Weights of a small mixture-of-experts language model, trained from scratch on English Wikipedia: vocabulary 32768, 64 experts in each of 12 layers.
Below are experts of layer 7 (counted from 0) of a mixture-of-experts language model. Rows are named router (the router's row for the expert) and show model dimensions 0-255. Each number is 128 + 24 x the weight over its row's rms, rounded and kept within 0 to 255. Numbers have three digits each.
After each expert's rows: "mostly gets" lists some tokens that are sent to it at least half of the time; "gets" lists some tokens that make up at least twice as much of what it gets as of all text. This comes from a sample of Wikipedia text that the model never trained on. Tokens count by the router's weight.

# expert 51
router:146097160095145126168123103115131131148097162105153144139133107113187130125069154170151105117141144124126180128123095115144114114117130108148119131144119120134079103094094146163122157146147139119189120133129109121168123118144160126132135078116147118112156107081132102089142157122149150138130145134116080152140108130173142152094122108152134144149130119145084083167100109147161094112106132163134141154126122105094134136114146136108116058158080122101141093161141135145146125136146150136102145127125121094152139094128125146110155142114162090111122133086156163118154144171143127135086110126122074168075108114125165107163157111134117126144116164081125095120126151109095128120098157115132121096127120105149109126114096120138160144117140127145170061150140138159113109132127102
mostly gets: "located ", "opened ", "nearby ", "District ", "building ", "established "
gets: ") ", ", ", "located ", "; ", "was ", "District "

# expert 36
router:158069153108168116158110131124110129167096156103157132144125123097133115136084148172154107105129148147108152155132113133138124113112090105152169114167097127156089117094101122156091170139084162136145163141162103105171108095161162104146137105152147112107171122093175121112135136111142152132120141144090083151112109154162142148134084122154149120144124094108094109175100121140168101074115115142155142159140120139108104156092129138124116078149091137104132106152151126108133133136170158129105139127112112135160147110146119138106154152133138120108167131095145156124109148142151141142108080124122097142086097159147175101168148119078118123159131143116114129140141151097129138123126152101144141091113084103151167121093106097134142127101138156162147104152123128154136145117131136
mostly gets: "Sam", "San ", "Robert ", "Yes ", "federal ", "character "
gets: ". ", "\n", ", ", "The ", "\"", "January "

# expert 52
router:138095159117164108136118118103135137164096173124148139143142106101129122138108153150155104098129177138115169145143109114145118107092117094150156123155112137154105108090099124161110145155091150136154159140156105093177106076174163107137140089156155122087163102096170129108144141110145149155138149139121090146114105145159130147114082115130153115132127094127108107171105119157163102082118113135151137129125130125090095155110156146093109104148082131112136121176136130111145135140179152134098147151113088117149133094134129147107136135133169131101161102119157142126140146151149140144099093132087101172090087167157172106166147106089108112157120132129136104140150151109119115121117164104142124101116114100152170117135106111116162130097128159169163086156131130141123112133122147
mostly gets: "July", "century", "Championships", "final", "competition", "40 "
gets: "\n", ",", ".", "3", "4", "to "

# expert 0
router:141126150119158140145097105115144148140106149141127128125145116128162122153107150171148106070141161156121135137161101127113127129112103091148136100167108154151070118107103121185107172126102136121161144130143140089155097095168155117129135084147151129090140116119180136119142158114163146125126170134123107128103115143144138136134095108141146114126147091115110108187128118157153100086104117120164138139124144118101103152117141116124088121141084112112156105169175132142132146123132137133100123148098143120141147130120133157116152124152175103109143113085128141107137128156152161134102087158117112154100096146150179105148112103083128104144111151121104108131136155100148081113130156129150129086083129102125179139130087090138153108131143143194183078148108144162138143109117128
mostly gets: "At ", "at ", "During ", "attended ", "average ", "Los "
gets: "at ", "on ", "in ", "At ", "May ", "for "

# expert 25
router:152107144108171116156104108099117128159087147107145125128134115108145117145104137158147112104143166147108162159138111140148120122111091090147152117153089135161090110101095113161096154155084144120170158153157115093167096092151160120140111088144143112098159102076179098096134137097145159140144128149099090132113113140154137146106085105152152127138131105105105111166090117152178102092106125135147145144140133128104114136111122161111102081160100121125153114169143113108135136119144149125099134160113104100164136110135127133104151135147158113109163095115134148127108148141146140141086063139088087144095090151154180102168151117100107127161115139104122110126153147090112109129099149116151126107108113091151166127119113100121141142088135164153143099150139127150132106115116134
mostly gets: "aircraft", "Rio ", "Episode", "Jo", "–; ", "Peter "
gets: "\n", "\n\n", "|", "1", ")", "9"

# expert 63
router:155126131075143122139128100115140111133098135134124122118151124129131107139117132158166140099124122126100121122195107084126116108127111111117149112132080173144130112126128068133124147175129121112153142182142112108140094111148170136134086121150149114094164114132129148090142152096140172117112163147114107144098101126148134167094108122135166126163163134152128135133123102122134120115112118122150185131162131115126123116094148108130130133133140095089169132161156121161144070068143149136100179159089130105116153100150080160133139129122179112108156119125135137104116137155147152177119121119105102180122116115141097117163103076111117108162093121125100096164108141128123131107161175088159157146114130129139119117134070133128109114124137170150119112154112184168120131116128126
mostly gets: "came ", "moved ", "began ", "down ", "up ", "back "
gets: "to ", "up ", "out ", "back ", "on ", "down "

# expert 9
router:157103148088140140162131106129150143135120111126131155105151111132158126100132133169129138087090135173124143094127072123130129092097118090152128106154092165129123108088101132127093102156135122113138155125150124109144135155159164115155110120140155107118130084126153130122148160089140152112143139135106137145129075121158181133116135094151148097140132088138091128146129124158167145111124128136147142117161118149091083149090169121126083081157109137108139133145125157143109120140177163144107162142105094117167133120173116132128154117125124131110130109103126132127131176137150193173094125141106135104096118124159154142158149074098089122135116126108149103149141131076145096115122169079164147111124131109153172127153103096111165121138142140131148101119134169155077096125124113
mostly gets: "Personal ", "professional ", "career ", "Scientific ", "living ", "working "
gets: "the ", "in ", "-", "and ", "American ", "s "

# expert 14
router:118116114106164148132067122107146152124114120101168122127133141163148120118127161146099144104119149162106157121175109087149125109110117110131134131133102137157062119133139114177109131116128145133159137142133104113145141108146154112147105113155153130112144109087176129092156136088145127125127129140096117148098113150132172148103107095153126094157160111120119106153149130148130086104090130134135137132137148174079095103144159165100101118152130112102131118120163125127132105146141162147097159126105103124134110128131145142115135152097187151084146107101139150131162132164199145125095129133114131135152127150165166110143145116142135096127107173098132135178136149107155084132145158118152123079063092100141177136130118130112158151118128172173160079118098123129091133124138141
mostly gets: "Genus", "\".", ").", "genus ", ".\"", "Binomial "
gets: ".", ". ", "the ", ": ", "\"", "is "

# expert 48
router:135121156130143123141126114134121116130119166105141175130165124114159103120087142155126125107122149119083142149100095109154101113056098112132111128171107125144091122103103108154127132143108168128153128156168096085165154074142158084139137107159182118095160135117148102123121143118137134150118162161089120179142089134156133156087114107150152123158144078133122091127082106135153123104133117136159156140152140158113095139075124161128096089129100145085152112162149138120122142095165150122126140166094106129132158120143123121121140173159125114105162105112153143119128154134122170121114108111102088152095086120160181123161129114113129138154129158134116097177127146109106129136112146099123140148114127104145126133116114073138184121125137139156128100125114160156112125125153149
mostly gets: "operations ", "General ", "operating ", "command ", "executive ", "tive "
gets: "the ", ", ", "of ", "and ", "his ", "in "

# expert 12
router:112114131101145145137104096118144119101113141123176149097121097126184124138099118143132137125120134170100151137151101079143103104116125129088164137133107168151121089129098112153119148144121134112152141153116122085168129140145142114143132070108127123087115066126161119105173127113160153094119150176101137155130099146138116124117127098161179116168148099147101085159100128129110123081092126134177148174156170161106137144106149129131130094136135130130152094177145120121145129098145138147092133142128101134121159105135099163109155132134160123117149122132136145098136134169176168120113123123096118152092093137165139054129127123115105114150122144113111112150141164116165104115118137100120166102120120116146151113137100097140153124125160148126164105141085151165120161164126170
mostly gets: "has ", "have ", "would ", "been ", "had ", "be "
gets: "had ", "was ", "has ", "have ", "with ", "is "

# expert 37
router:153096152114176116157117120117125132165091153092145140129127109099146104127092146160161106106136158146115170148137114126149111100119101104141155111157121123145119111099092127151093154134074145126165168137172115091172091085161163127164129122145145122098171089107168122104147156131151140145120148156100115151093103149150150160104102105127155123126128103111112094164088118138158099083111128128147137143160153126098105143124151166114110078160091129118151102164156130117144147129159155123109141155125104122174159106129117141102153137145166135126152108107141145130130148157141146131085087135096097139106069137148186111145138106078114113149105132141117106134161147116129103131113155118131131107100104091148163139122115108139149114112131171176152096146141120159103102115125139
mostly gets: "Canada", "USA", "people", "Kevin ", "University", "Ohio"
gets: "0", ". ", "201", "2", "202", "4"

# expert 61
router:150103151102159119145107131128119125158086140095155143127148102108146113138093158168168111116157162150099150169127108131177134115097115108137131117142106136162110108083093113152097149129082136139179154144162113114161096102174146113139113098142156107116171100096177108116137147102154143135113136154104117151112117137167149155117094106134144125149135080098097112168102102157167087095113111142149140140150149125110109138117126155120101097162078117114162095167159132118140137127154148138103134149140108108169145105140136151095143135145163121102175126093150142138113147153132140144096082148114104171103090143160178107158127100108121115158113140111128106140164147106125104128106142097139120099112101108166169134122118098103146136088130158178150085140113125139123128136116117
mostly gets: "NX", "Gab", "Adam ", "179", "Smith", "260"
gets: "\n", "201", "199", "Z", "J", "us "

# expert 19
router:120092144091119164124105107106084118133094149122117134135156096093148059113101138140123091117136123145144173152139131117158148132107111081125123151145128162132114107115136088145091177161157173148142179165136096122127124126141117114136120111123122108126161134117159132100118142116188140116101139136117116182118104182155132147093154117152139095147156106140056135146122124113125109123092120144116169117153154161090098135110176138103098109131103115102163115135139132132170132133153133143095184123121090134152146122132129104087136148132128143130131083118183130101142143139150143137115101138071113169110107142157154111156124126130092102166113161097127133162096144120126131095145129137150163135116146106158156136098116102117150108128154180149121106156088154141100131110147112
mostly gets: ".\"", ").", "\".", "'", ";", "! "
gets: ".", "==", "'", "===", "s", "|"

# expert 33
router:161090139116189112156108115128126116161091153095136129146154115104152115134084166158173102088149159151119156148140100108151125125113099103153146130163107127165107128101095103164107163136077135128165155146148115088161113108151133119149115104137148093103159103099179113096143165126173142144130139157106107156126111160152163138111085118139149134130136101123110107163095128154178086077109128148149142128142140115096106147127143131121113086155087132103147106163142119114151128127170157117126144136111085123157139088119121139112160124155153116110164118097141160125123149149162136138100099145107103163104068129156183114174135106104114125147112147125139107141164146102129120119107141109156128093118110099155155124115123088117142139097141158164130095130124127155110128122102150
mostly gets: "JPL ", "|---|---|---|---|---|---|", "Yes ", "Ter", "Tam", "Votes "
gets: " ", "200", "201", "N ", "199", "United "

# expert 27
router:146111156100169114140115115113132124162091160095131148124142104125150123147096135139128120105111142156114153164133113118156124101108108117136161121159107140156093127084078123148086176129082150128157143142143123093187113080161158107125134078148147102106204130097183119105170147091146146145130131134123096151120117136142158140126079103123153136143145088119109105161103118143178101093114120157139137123140155110112102148129151135104103083140098114119163115175127126106142135122164162122103145138123112097146145106145135146080146116143156119102180122116151141116118142155147144128090095164118100148094061136133169095155143114114128127163119130105127108122165147104118129129107162087167128115102116087157164114132127115131144134100126158146160097122133122148121111135126133
mostly gets: "Phylum", "father ", "tournament", "UEFA ", "These ", "mother "
gets: "| ", "and ", "8", "7", "It ", "; "